config = dict(
    d_shared_expert=256,
    activation='clamped_swiglu',
    norm='rmsnorm',
    qk_norm=False,
    init_std_down=0.0385,
    dataset='wikipedia_en',
)
Below are experts of layer 8 (counted from 0) of a mixture-of-experts language model. Rows are named router (the router's row for the expert), gate (a neuron's input weights, with its number), up (a neuron's input weights, with its number), down (a neuron's output weights, with its number) and show model dimensions 288-383. Each number is 200 + 30 x the weight over its row's rms, rounded and kept within 0 to 999.
After each expert's rows: "mostly gets" lists some tokens that are sent to it at least half of the time. This comes from a sample of Wikipedia text that the model never trained on.

# expert 13
router,188,199,242,174,207,258,207,155,161,231,202,202,160,225,220,192,138,185,151,190,176,164,199,190,182,265,189,236,179,217,176,181,183,179,175,241,244,226,164,218,171,204,173,242,193,203,174,221,176,234,167,195,195,180,181,220,207,212,234,188,183,231,182,182,182,169,224,197,212,198,242,227,191,181,127,200,239,156,228,174,235,205,238,197,205,246,189,221,206,214,217,210,128,186,256,178
gate0,210,144,216,193,232,201,237,252,219,181,179,170,179,205,217,201,188,203,206,279,201,223,193,210,187,239,258,232,185,182,187,160,175,205,219,182,180,145,186,201,246,262,202,142,188,181,169,200,220,163,185,189,211,190,225,164,193,122,195,163,239,187,172,168,190,244,222,217,209,194,179,208,186,178,249,204,194,171,234,204,242,214,323,160,192,199,193,167,223,176,147,228,159,171,194,262
up0,223,233,193,201,191,167,184,190,190,189,235,168,236,183,205,216,240,254,253,252,236,172,214,225,238,248,152,192,181,187,211,215,171,252,157,136,183,156,178,231,200,212,190,242,228,117,220,163,203,168,183,228,162,177,195,177,165,225,230,189,216,208,207,179,217,224,166,192,213,261,120,227,168,206,199,166,175,199,188,242,195,208,244,233,210,229,227,156,154,196,192,201,187,209,143,172
down0,138,217,231,149,164,180,234,156,227,228,191,137,228,162,147,197,157,131,111,136,210,186,202,230,189,228,195,218,171,160,188,188,213,201,159,187,220,177,220,200,196,179,197,232,208,207,236,203,193,229,224,266,221,219,202,191,245,190,228,212,167,247,193,209,227,146,174,169,192,204,237,211,162,162,206,201,235,236,198,175,231,207,223,206,173,156,204,156,170,157,188,189,257,266,236,184
mostly gets: " New", " where", " used", " South", " when", " North"

# expert 3
router,216,191,178,280,188,185,214,215,215,230,258,193,226,224,193,230,224,233,194,227,159,177,257,189,165,231,178,175,257,210,177,190,219,179,164,168,212,277,212,190,164,177,214,198,207,176,242,175,176,237,210,198,207,180,206,228,218,168,162,213,171,194,206,164,236,209,139,189,160,174,193,234,191,178,190,204,190,188,199,198,232,201,173,201,205,209,144,229,228,201,174,169,239,227,182,231
gate0,218,209,194,246,212,221,166,111,225,210,203,202,192,156,195,175,214,204,275,178,179,222,226,178,230,186,191,190,228,161,215,186,187,236,250,196,230,192,160,240,239,192,172,137,215,183,178,184,172,198,196,224,228,213,217,182,195,214,253,242,189,138,212,200,196,214,209,178,176,187,232,191,191,163,236,192,155,184,157,173,179,275,203,176,206,212,216,210,257,243,209,151,187,219,189,220
up0,205,224,158,195,258,245,182,196,239,211,205,183,210,218,214,226,235,175,174,209,212,206,221,249,229,201,168,181,190,225,243,237,160,128,207,183,279,236,273,219,182,244,263,250,210,236,184,200,225,245,206,189,188,172,189,218,221,199,169,181,200,152,161,192,196,185,212,204,207,183,206,210,263,217,217,200,223,185,250,250,235,250,244,183,154,181,197,212,206,185,183,200,245,211,240,220
down0,232,169,147,195,170,162,246,176,180,190,190,168,183,210,212,196,195,235,189,170,260,184,155,194,197,227,207,204,185,175,193,198,208,191,195,219,192,156,212,220,216,180,203,263,267,194,224,247,217,174,238,189,193,256,216,249,125,208,205,157,232,214,155,167,239,179,221,221,132,195,204,222,228,151,183,215,203,174,164,226,254,261,226,172,258,246,178,178,224,169,245,187,204,194,199,188
mostly gets: " William", " James", " France", " David", " Smith", " Germany"

# expert 15
router,233,177,217,186,158,163,236,198,189,245,220,219,145,184,182,161,240,185,224,178,174,194,199,225,189,171,246,218,202,207,254,185,192,237,191,255,185,170,133,197,225,154,205,175,226,204,167,210,219,180,291,184,180,200,222,225,189,237,184,257,245,184,145,222,189,216,203,207,208,265,175,193,197,210,228,218,227,175,233,204,239,153,206,214,208,220,222,214,168,182,141,219,232,181,177,191
gate0,197,215,218,231,217,155,163,173,176,191,158,194,187,221,204,224,234,176,178,241,185,205,158,223,204,202,232,238,224,217,166,139,181,222,141,172,299,192,169,200,153,183,173,204,205,225,213,200,177,239,209,221,235,172,183,211,215,174,159,204,203,181,242,184,220,196,214,234,183,203,198,231,147,245,146,221,235,187,116,139,195,207,251,219,253,204,187,146,203,231,203,171,235,227,182,173
up0,179,208,183,193,208,186,210,130,191,175,137,149,186,133,237,242,190,196,190,227,227,178,151,208,211,188,212,223,237,211,207,209,218,184,184,160,221,222,172,202,187,171,182,203,230,185,191,197,203,196,176,176,186,207,173,288,202,197,180,207,185,173,209,153,174,236,222,205,137,202,216,188,199,248,189,180,214,229,178,234,169,203,279,126,228,255,200,183,267,201,193,200,195,184,246,165
down0,212,217,143,209,219,191,224,157,196,181,148,254,178,178,233,188,180,163,238,191,182,183,174,203,205,204,232,214,191,162,216,215,176,163,262,229,210,190,198,186,198,119,230,162,163,208,232,237,205,203,167,214,182,248,240,202,137,181,238,164,197,230,210,170,221,144,185,180,138,223,178,190,196,200,205,198,243,174,178,209,182,229,244,187,211,178,129,231,164,210,230,195,220,208,222,236
mostly gets: "The", " the", " National", " •", " MPC", " British"

# expert 9
router,192,231,211,156,259,243,205,217,219,190,142,162,155,211,147,192,209,189,225,251,198,202,246,184,229,214,213,189,206,232,194,133,194,181,215,193,220,210,286,205,210,190,197,199,211,229,214,205,192,155,239,195,219,187,155,139,219,240,262,214,218,196,215,226,160,145,221,220,170,183,222,211,172,221,213,233,192,252,203,201,170,185,153,229,173,231,207,231,184,223,200,224,269,197,186,185
gate0,200,181,199,214,223,191,205,227,183,232,174,181,178,207,189,186,180,175,208,184,184,176,199,220,220,215,171,229,196,188,158,196,205,155,165,221,250,169,200,228,232,193,186,158,256,206,161,212,207,214,236,235,204,176,253,189,167,240,156,177,208,213,210,192,161,154,179,230,236,200,218,150,161,206,225,185,220,187,205,172,234,206,181,268,228,173,210,202,203,176,206,166,244,190,179,169
up0,182,183,245,196,225,204,166,116,208,166,168,202,138,215,206,193,172,227,209,169,226,209,201,242,221,178,196,195,205,209,192,165,169,207,177,229,220,187,183,177,213,157,144,190,199,188,212,198,216,203,152,221,205,138,232,275,183,168,183,194,155,181,177,250,226,234,130,220,209,182,161,207,209,227,238,171,172,215,200,192,242,182,166,179,180,245,240,211,197,164,161,151,238,202,173,157
down0,238,222,155,172,195,178,189,169,209,159,235,208,224,162,220,214,188,205,186,214,205,204,235,210,189,162,171,156,192,182,175,172,246,252,193,197,235,216,201,205,160,189,250,168,231,227,197,179,236,192,179,198,261,198,202,141,190,214,183,187,261,195,192,172,209,216,186,182,188,188,163,166,248,182,172,238,174,143,220,218,257,145,258,220,214,172,175,184,188,229,227,166,251,174,228,161
mostly gets: " Total", " won", " final", " Votes", " Preceded", " Date"

# expert 14
router,203,209,207,216,204,235,240,173,204,238,185,191,151,178,252,205,181,206,192,215,164,199,149,226,242,152,221,211,183,109,280,238,198,242,278,197,217,163,147,217,188,175,213,167,215,177,209,205,246,208,237,225,197,203,191,173,173,226,209,166,207,263,183,243,183,160,193,241,238,235,220,187,201,189,240,195,210,190,216,189,205,217,244,220,237,211,217,163,139,150,211,236,190,205,187,212
gate0,202,170,211,200,177,202,222,203,184,181,230,243,230,194,226,183,194,168,214,158,261,189,215,160,228,234,221,239,228,179,190,240,146,186,236,238,181,218,160,206,204,197,175,175,234,249,171,171,202,190,196,262,205,180,188,207,139,186,149,274,276,174,196,207,158,223,171,232,192,169,155,173,175,199,211,150,181,207,210,202,163,213,212,162,251,174,229,225,129,242,220,223,215,172,194,204
up0,200,195,228,201,200,186,229,166,188,217,243,240,177,183,206,235,194,225,187,200,131,214,216,202,229,281,213,253,203,181,170,212,165,240,235,241,192,171,185,216,229,194,173,222,225,223,213,208,216,184,211,232,157,188,208,200,239,229,198,247,214,150,224,184,159,194,202,178,223,225,222,145,258,144,242,181,198,245,207,170,226,220,111,202,204,192,191,198,255,178,204,180,189,172,254,190
down0,230,246,183,210,196,208,158,225,204,186,249,236,234,175,190,184,253,155,197,141,227,167,166,159,213,187,280,173,187,262,182,174,197,234,151,193,219,183,260,239,253,254,248,225,169,219,253,215,185,232,181,223,234,214,235,246,179,207,201,174,211,172,245,241,242,185,135,228,211,207,197,163,192,198,214,169,152,229,152,217,242,171,181,204,215,211,230,176,185,169,224,205,235,148,196,153
mostly gets: "′", " September", " November", " July", " August", " December"

# expert 0
router,157,149,205,182,261,152,131,171,186,240,212,166,203,179,183,160,208,238,200,167,204,216,204,211,158,153,181,187,197,244,204,189,177,189,186,240,260,188,165,156,156,226,163,203,203,164,246,214,157,251,162,228,199,222,206,183,197,185,185,177,198,215,216,280,171,230,181,236,218,246,188,172,222,216,200,225,149,181,151,249,176,210,187,189,174,217,252,112,166,201,201,221,205,207,215,206
gate0,224,213,219,155,151,206,187,212,265,207,217,188,217,243,195,216,236,200,207,178,227,218,184,225,174,233,168,236,236,189,215,221,215,230,216,214,173,206,210,206,210,186,209,277,192,263,209,212,131,192,267,165,196,216,129,182,220,209,180,239,225,209,183,199,246,204,282,156,172,166,212,221,200,232,189,200,249,249,195,270,220,206,156,190,234,202,188,211,215,189,193,200,228,195,242,204
up0,155,237,238,192,199,208,208,248,212,229,236,228,230,218,147,189,170,246,200,174,226,217,149,240,199,215,187,219,214,211,206,223,166,229,217,183,181,244,182,229,276,189,171,197,215,225,180,191,164,260,218,185,199,186,204,161,230,187,192,167,218,210,234,193,230,221,216,230,188,181,198,235,204,251,256,204,167,222,164,246,194,184,215,210,208,188,187,197,196,156,194,221,228,181,229,253
down0,225,153,247,168,216,215,290,172,164,203,196,187,219,175,227,217,192,237,181,181,245,240,222,183,221,159,166,179,195,183,192,208,207,169,166,161,186,187,252,236,211,209,187,184,192,143,153,201,167,192,208,203,151,195,211,204,216,187,199,196,229,178,205,175,217,191,180,185,208,232,162,176,197,179,229,223,221,213,202,184,185,188,196,215,251,227,220,192,186,231,224,154,215,223,244,210
mostly gets: " on", " in", "In", " for", " from", " In"

# expert 11
router,183,158,252,179,148,238,165,283,227,179,192,171,199,238,206,216,193,195,247,241,232,214,247,208,223,246,192,177,226,178,114,200,174,215,209,148,203,213,264,219,167,212,194,150,180,202,183,197,142,213,157,233,206,188,163,199,282,187,184,156,232,159,201,240,197,230,218,181,194,154,200,225,202,148,228,192,201,250,213,214,198,205,177,232,163,232,197,259,203,190,200,202,217,213,223,188
gate0,226,181,191,199,202,199,216,213,231,160,229,185,227,209,193,249,168,137,168,138,181,171,143,230,170,174,215,210,185,173,189,230,232,183,162,161,240,218,182,198,244,188,199,174,187,216,170,190,257,217,191,190,215,178,197,210,172,231,184,173,198,181,207,183,196,220,183,168,201,190,201,178,266,165,175,183,184,220,198,162,230,188,180,223,219,199,254,205,226,178,221,196,221,214,225,210
up0,223,196,234,212,182,151,241,217,187,200,157,208,234,215,169,229,236,203,267,244,169,268,229,191,256,197,202,203,166,218,208,200,131,178,228,194,191,225,161,199,179,236,235,181,190,165,208,205,173,193,195,267,173,160,210,227,202,189,180,230,208,232,219,167,183,214,205,203,230,167,266,176,211,135,206,235,191,167,170,220,187,131,241,248,193,194,230,167,228,192,215,147,197,249,182,171
down0,188,219,201,202,141,161,235,194,246,152,190,195,178,223,256,202,163,173,233,207,212,182,191,179,198,177,121,171,201,174,168,223,222,241,211,187,226,190,170,204,182,174,156,166,170,191,197,133,174,146,245,206,240,182,146,238,188,206,222,218,193,139,233,232,251,231,199,228,226,192,177,254,172,202,221,215,196,244,189,182,162,225,205,290,199,220,164,256,210,171,217,181,164,203,179,188
mostly gets: " building", " life", " service", " music", " work", " members"

# expert 4
router,226,199,214,186,256,243,220,222,226,218,174,193,114,239,171,203,173,158,209,217,241,246,175,219,187,216,162,238,192,169,187,184,182,185,211,211,183,221,213,183,211,226,174,260,183,233,189,226,188,174,140,200,179,245,168,176,173,165,233,196,223,170,237,265,178,227,200,139,166,208,182,210,184,193,176,249,175,204,190,197,140,194,222,148,193,159,233,212,231,204,169,193,204,160,196,217
gate0,232,185,144,196,171,200,176,171,200,161,170,178,171,241,153,179,205,202,194,122,208,205,202,216,201,210,145,234,214,157,211,133,202,156,189,148,200,185,197,263,178,203,175,221,169,210,227,173,204,177,217,240,172,173,184,265,190,183,210,176,186,201,147,217,178,174,190,204,174,190,181,214,194,214,207,194,175,216,200,244,149,242,232,208,187,207,172,234,154,235,224,196,177,181,173,127
up0,213,173,220,198,234,176,153,242,182,268,180,177,196,248,152,235,175,239,162,213,220,201,206,213,203,235,282,185,214,183,99,199,219,217,198,223,236,192,194,227,162,228,221,188,222,225,230,227,204,188,187,237,140,195,256,202,219,251,215,237,180,228,205,274,233,187,197,181,184,169,209,246,254,216,170,219,141,165,136,218,232,204,228,150,216,233,179,220,264,205,244,216,224,211,210,188
down0,204,242,244,147,187,204,221,153,202,219,209,208,130,190,153,199,172,168,229,208,259,184,230,165,206,225,231,227,136,209,272,173,157,189,237,240,174,206,206,217,221,233,192,144,262,240,203,183,173,215,202,175,201,203,238,224,218,201,223,185,191,188,183,203,215,229,160,164,202,190,166,212,228,244,251,194,218,232,183,213,185,217,254,228,162,183,226,240,244,158,198,260,190,223,160,182
mostly gets: " |\n", " this", " two", " first", " such", " three"

# expert 1
router,251,178,184,167,192,225,208,222,241,202,152,169,182,167,234,190,188,239,171,231,161,170,158,229,215,195,233,206,149,222,227,261,208,215,231,232,213,179,150,185,213,196,224,242,194,184,181,192,251,185,158,205,161,149,215,221,158,243,195,149,202,260,150,152,168,242,243,188,242,172,213,234,227,214,201,239,209,142,236,216,202,199,253,171,193,195,183,175,152,155,230,207,176,199,212,162
gate0,175,193,224,227,233,189,145,181,188,158,190,151,208,246,179,225,234,159,212,245,250,145,244,244,229,213,169,191,164,201,210,164,138,184,112,179,209,291,158,219,216,159,212,185,185,181,177,191,182,209,201,184,195,214,237,197,145,174,188,216,137,209,197,187,218,214,190,159,181,235,121,166,187,196,147,149,231,229,166,199,195,166,214,200,187,225,196,246,203,209,182,136,158,210,190,217
up0,135,187,193,225,265,226,105,200,162,194,199,188,205,215,223,174,233,186,238,220,210,163,252,255,229,197,232,163,197,180,241,193,209,203,160,157,172,183,176,201,219,143,200,244,205,189,145,211,194,231,243,151,252,215,212,223,175,177,169,233,143,250,212,217,251,231,227,207,238,258,121,167,235,217,150,180,166,204,181,232,188,162,167,190,199,234,246,219,189,220,224,167,200,204,176,165
down0,207,219,233,143,176,233,235,176,158,224,220,220,192,191,191,161,165,170,178,189,174,169,199,174,204,266,192,179,169,198,196,245,216,216,190,225,212,199,209,140,197,205,192,205,154,182,223,199,181,220,194,213,234,199,176,210,102,185,171,211,168,231,218,232,223,208,244,221,235,172,205,210,253,229,250,192,242,228,217,193,136,243,259,216,211,260,167,217,194,240,206,193,161,212,232,194
mostly gets: "==", " his", " its", " he", "===", " their"

# expert 12
router,160,250,180,284,190,155,211,178,193,160,208,219,223,199,184,211,204,181,156,174,207,209,202,164,198,233,196,181,220,251,173,177,186,127,188,179,203,216,248,181,184,220,231,169,203,196,243,186,208,182,221,163,194,163,170,189,236,192,229,193,202,185,201,141,217,207,173,205,173,182,183,121,196,185,175,191,213,201,230,154,197,196,191,170,166,167,174,207,211,163,256,121,169,202,264,232
gate0,183,180,206,229,209,187,203,213,204,142,180,196,158,217,202,142,210,203,216,155,194,168,267,197,228,158,247,152,204,231,181,182,201,190,222,230,265,193,184,216,182,169,163,223,207,199,185,191,161,206,223,201,236,200,162,253,152,232,227,195,218,185,193,200,174,199,205,241,205,243,190,185,154,177,152,183,197,171,262,194,149,171,212,221,201,221,158,200,204,178,215,247,207,224,224,239
up0,167,196,260,247,204,211,188,210,215,192,218,170,204,184,188,233,191,206,156,196,253,146,172,190,200,211,184,183,211,199,211,192,208,215,205,233,162,162,163,188,239,206,196,181,187,212,259,246,181,219,260,231,173,240,205,240,210,192,152,219,237,238,169,182,209,200,239,217,190,292,245,180,154,213,183,184,229,190,221,265,198,229,219,211,183,195,133,169,179,181,233,211,190,228,195,185
down0,166,155,171,201,150,169,196,214,237,197,202,196,195,222,184,149,213,221,209,198,180,217,195,171,253,233,217,114,263,185,192,158,181,191,205,150,188,197,207,195,179,208,136,227,199,236,186,210,195,168,227,239,183,170,178,248,174,238,186,205,198,144,193,191,158,249,207,204,217,195,191,274,160,205,149,226,197,158,232,236,105,166,214,263,214,200,224,191,172,227,307,225,248,179,227,169
mostly gets: "(s", " MF", " FW", " Candidate", " DF", " X"

# expert 5
router,186,137,152,213,159,167,179,232,193,211,218,224,243,210,248,216,268,236,195,216,181,204,254,190,192,224,216,156,211,206,138,171,221,241,122,157,222,276,221,216,180,183,199,176,197,168,200,196,206,208,160,206,227,208,214,213,210,172,162,209,111,192,157,176,232,139,160,206,161,188,164,211,188,190,211,185,178,178,194,219,233,231,198,195,252,189,146,279,222,216,235,201,206,166,164,209
gate0,185,208,247,192,177,202,186,195,155,223,232,174,227,205,239,209,168,218,244,223,148,292,193,207,210,152,195,181,240,177,182,222,251,228,211,158,226,200,192,208,217,222,202,199,189,217,196,203,202,257,200,218,199,155,230,282,177,256,191,192,197,179,221,218,207,205,210,191,222,225,198,192,188,302,223,216,210,165,177,232,219,192,238,186,205,244,190,174,173,203,236,147,220,215,203,185
up0,197,171,198,224,186,175,226,239,178,219,217,248,190,208,204,184,241,235,223,217,190,222,207,201,182,200,189,119,250,170,157,211,243,220,207,168,161,177,137,223,237,199,179,151,224,191,194,223,172,242,227,199,200,210,195,209,227,223,202,200,147,159,214,204,250,192,229,185,168,208,175,210,248,215,201,194,208,216,247,253,165,191,241,204,145,195,210,217,209,207,227,218,175,228,171,215
down0,223,234,212,165,199,206,197,217,211,175,220,224,156,181,182,206,232,224,177,194,177,232,176,254,186,222,223,176,164,145,231,197,197,231,199,188,151,193,170,192,165,273,227,181,220,185,220,255,264,188,198,185,163,216,194,218,197,165,204,224,208,205,235,143,156,221,207,154,184,193,195,202,202,229,246,162,185,255,195,227,229,260,142,209,217,214,166,220,198,202,208,160,222,218,205,233
mostly gets: " University", " States", " World", " York", " London", " England"

# expert 2
router,223,164,180,204,236,147,241,224,202,193,205,201,191,155,214,194,232,229,224,171,171,213,179,224,198,180,199,170,181,163,245,195,201,184,253,166,291,135,132,217,241,170,229,225,218,192,283,230,195,216,249,288,182,196,227,184,174,191,164,214,244,187,198,184,174,182,212,210,164,252,242,205,198,188,196,233,191,187,183,175,195,160,172,158,194,182,213,101,222,219,178,239,240,229,213,240
gate0,225,203,158,217,220,176,241,191,221,176,214,206,251,172,206,199,201,201,200,208,202,173,205,149,178,223,193,258,202,197,235,192,180,208,169,208,208,221,187,210,231,247,169,232,242,226,250,203,187,166,230,200,170,199,224,209,183,216,176,191,157,173,223,219,226,234,202,165,187,162,199,233,220,173,201,195,224,188,239,167,175,121,214,219,180,200,224,201,216,286,196,166,253,222,275,229
up0,200,217,206,209,177,228,186,195,202,216,169,221,193,199,229,241,223,204,212,203,151,168,193,197,192,237,247,221,262,202,200,173,271,210,228,200,172,212,211,158,193,169,198,186,227,206,176,192,240,199,221,218,226,212,236,206,183,159,216,227,225,190,239,163,265,207,182,179,170,197,182,152,197,168,194,194,197,207,227,192,150,220,259,216,189,187,217,185,201,153,207,213,226,194,132,175
down0,246,198,186,180,222,261,244,261,223,191,182,247,202,212,173,173,151,164,211,213,164,249,94,233,214,219,212,184,203,153,169,249,188,139,193,221,176,187,208,213,201,179,215,192,229,181,197,210,317,201,169,195,188,204,231,149,233,160,190,202,175,180,172,197,196,195,192,193,207,235,195,206,196,223,121,175,195,180,213,141,267,211,202,215,239,231,176,200,206,157,146,170,230,180,218,198
mostly gets: ".\n\n", ".\n", "==\n", "\n\n", " |\n\n", ")\n"

# expert 6
router,190,168,227,230,217,235,197,166,179,165,157,226,212,254,184,178,217,138,233,163,171,147,184,212,198,161,161,212,192,201,205,181,237,211,154,192,235,174,172,215,209,208,222,243,194,228,207,210,189,154,181,177,229,215,182,231,158,194,206,208,146,168,289,230,249,178,208,200,189,185,162,214,207,211,232,159,177,208,222,163,180,225,195,240,212,190,171,183,217,233,200,234,230,156,190,207
gate0,183,215,250,169,160,178,205,193,136,211,237,261,260,248,166,198,211,187,203,192,193,168,199,171,184,205,201,209,209,222,150,193,192,231,202,226,192,171,214,209,193,224,175,187,226,208,194,222,189,176,196,242,222,213,186,199,154,245,161,227,185,264,203,149,211,198,213,155,186,203,193,172,246,223,223,172,200,219,162,243,203,174,202,178,173,183,216,235,167,206,254,185,219,201,172,221
up0,165,211,224,201,178,219,214,211,178,201,184,209,249,178,191,240,195,233,212,235,173,227,226,213,173,197,164,266,184,247,245,206,206,221,197,145,218,206,189,223,189,292,165,207,182,173,229,165,208,208,172,221,185,218,222,266,179,208,129,176,147,274,187,177,157,200,250,184,248,217,240,220,171,195,240,217,178,234,170,163,179,203,186,187,163,186,228,199,180,196,204,199,202,135,227,165
down0,252,194,222,231,213,217,189,159,248,187,194,273,207,232,215,227,207,175,168,158,222,221,127,220,200,175,213,182,173,224,263,245,170,218,220,184,251,189,204,200,208,233,233,230,194,169,181,172,184,202,193,248,166,198,194,179,197,249,126,173,183,169,169,175,218,226,108,226,188,205,153,199,193,271,204,193,213,127,193,214,217,215,248,163,220,187,186,208,195,197,197,203,200,187,168,228
mostly gets: "4", "6", "5", "0", "7", "2"

# expert 10
router,155,252,192,260,156,181,174,201,181,201,240,219,263,220,149,215,197,224,187,203,273,215,233,192,216,210,210,229,240,213,222,225,228,191,184,192,132,213,208,227,176,223,200,145,227,215,215,212,216,186,192,135,203,195,205,182,220,216,177,219,172,220,190,193,222,249,213,191,236,216,232,178,218,182,200,170,201,242,166,195,206,242,228,226,248,182,181,225,257,170,198,171,198,195,178,209
gate0,176,192,175,261,187,221,152,203,142,197,233,226,243,166,179,165,197,246,156,184,221,177,124,206,303,177,210,215,220,172,220,185,202,202,125,154,152,226,219,177,205,216,210,178,232,202,196,211,249,152,253,186,143,184,213,206,183,190,147,178,249,154,179,197,190,216,272,147,205,211,215,190,276,250,255,230,221,228,208,158,192,225,226,201,189,196,197,189,236,178,237,182,202,221,194,197
up0,228,172,229,190,228,155,260,147,219,194,256,175,219,252,215,226,211,177,209,168,168,202,153,204,228,203,227,162,216,191,209,154,242,94,196,137,189,153,194,206,256,167,190,222,192,238,240,186,235,206,239,187,187,175,197,193,203,192,206,246,223,262,158,208,184,175,166,189,203,280,217,192,171,137,169,214,165,208,221,185,165,188,151,222,144,189,194,209,159,236,212,227,202,190,182,185
down0,135,197,188,276,199,143,208,190,242,201,227,217,207,181,174,211,156,197,143,218,189,229,177,222,184,228,229,200,204,222,162,205,170,209,219,246,181,241,163,206,212,193,177,206,234,225,207,243,183,216,216,281,182,218,165,218,229,177,232,185,215,224,196,228,188,168,181,172,162,200,198,219,196,167,147,235,265,203,238,221,196,187,130,181,179,172,194,181,186,234,174,200,130,157,218,159
mostly gets: "ä", "ah", "av", "ok", "j", "k"

# expert 8
router,199,230,199,195,113,173,180,195,159,185,153,219,194,226,176,213,231,168,212,152,212,185,230,154,181,252,182,213,186,199,221,233,193,205,161,206,119,200,211,186,242,228,165,203,196,225,141,204,226,214,193,191,183,277,200,199,211,207,210,211,191,221,255,175,237,223,201,215,245,169,177,195,228,239,157,123,213,262,186,255,245,201,180,214,174,203,195,211,215,213,204,175,171,183,196,189
gate0,182,233,212,172,189,134,180,236,185,176,165,192,229,184,161,179,260,196,160,207,172,157,174,205,217,194,193,259,245,203,196,182,191,197,208,176,195,223,213,213,195,203,239,184,206,205,155,249,216,227,204,212,194,253,198,191,212,216,230,235,224,203,163,195,196,228,178,213,238,199,170,204,227,225,269,208,175,174,209,191,183,163,146,213,222,216,165,200,204,191,210,194,203,173,139,192
up0,189,192,205,215,159,244,192,171,197,150,231,220,205,227,228,211,221,200,240,189,170,188,245,205,204,203,238,174,216,190,220,151,208,217,266,220,221,173,224,244,181,157,217,208,233,166,139,192,202,216,231,180,186,203,207,194,161,158,239,246,185,213,196,210,185,196,192,150,153,217,206,183,167,219,244,201,165,202,135,183,220,296,227,179,202,247,153,202,264,195,201,184,201,179,236,195
down0,201,154,218,94,265,217,192,188,262,218,189,193,204,256,242,193,169,239,201,182,175,212,178,205,177,177,234,201,185,186,246,228,232,172,213,125,265,226,225,162,210,233,171,209,251,167,188,146,221,202,175,215,219,164,224,206,219,191,208,137,201,228,249,182,239,249,173,194,224,140,244,196,217,268,195,219,199,216,182,184,202,196,206,169,207,233,228,182,169,235,211,163,191,214,190,190
mostly gets: " c", " p", " d", " b", " f", " n"

# expert 7
router,239,222,162,238,206,155,169,148,222,166,237,205,234,135,241,212,183,191,168,182,232,237,121,240,217,117,178,202,165,175,234,191,166,210,191,213,255,200,265,201,245,170,236,188,144,192,157,148,220,181,254,229,200,143,255,210,245,215,190,234,205,185,191,220,189,174,206,179,214,173,187,237,173,202,246,150,208,193,146,217,178,193,220,224,215,221,243,180,172,198,167,194,208,199,223,134
gate0,184,230,193,149,177,164,210,204,152,216,174,204,217,237,179,177,225,262,171,195,181,217,215,213,233,155,212,176,206,151,155,170,210,233,171,202,157,205,236,176,243,212,189,155,186,267,205,239,222,172,170,164,113,97,276,198,224,213,195,163,157,203,208,150,220,196,163,292,251,210,235,198,199,199,157,180,174,178,240,244,197,217,215,220,212,214,187,186,151,195,158,226,205,259,223,200
up0,173,197,220,209,189,248,195,199,201,196,197,223,213,225,201,157,197,168,219,204,207,209,237,202,204,230,193,231,180,233,254,201,164,200,218,183,244,231,169,209,181,186,159,210,193,192,213,218,259,207,191,188,199,216,180,219,168,157,207,224,234,231,219,184,265,179,230,187,228,158,181,208,177,223,188,225,187,229,214,180,216,224,226,214,227,168,144,217,255,198,196,186,201,214,198,166
down0,191,206,213,177,152,229,216,221,196,186,147,187,144,233,218,144,229,211,147,167,217,198,224,228,158,219,243,169,204,158,141,219,140,206,185,182,250,137,235,259,214,212,218,215,204,144,222,207,170,196,177,206,189,201,252,225,203,199,221,230,205,225,231,198,212,187,156,224,199,193,196,189,192,179,210,253,164,169,206,196,162,206,229,196,181,230,180,249,228,203,243,206,214,201,162,187
mostly gets: " \"", " (", " ", " $", "/", " '"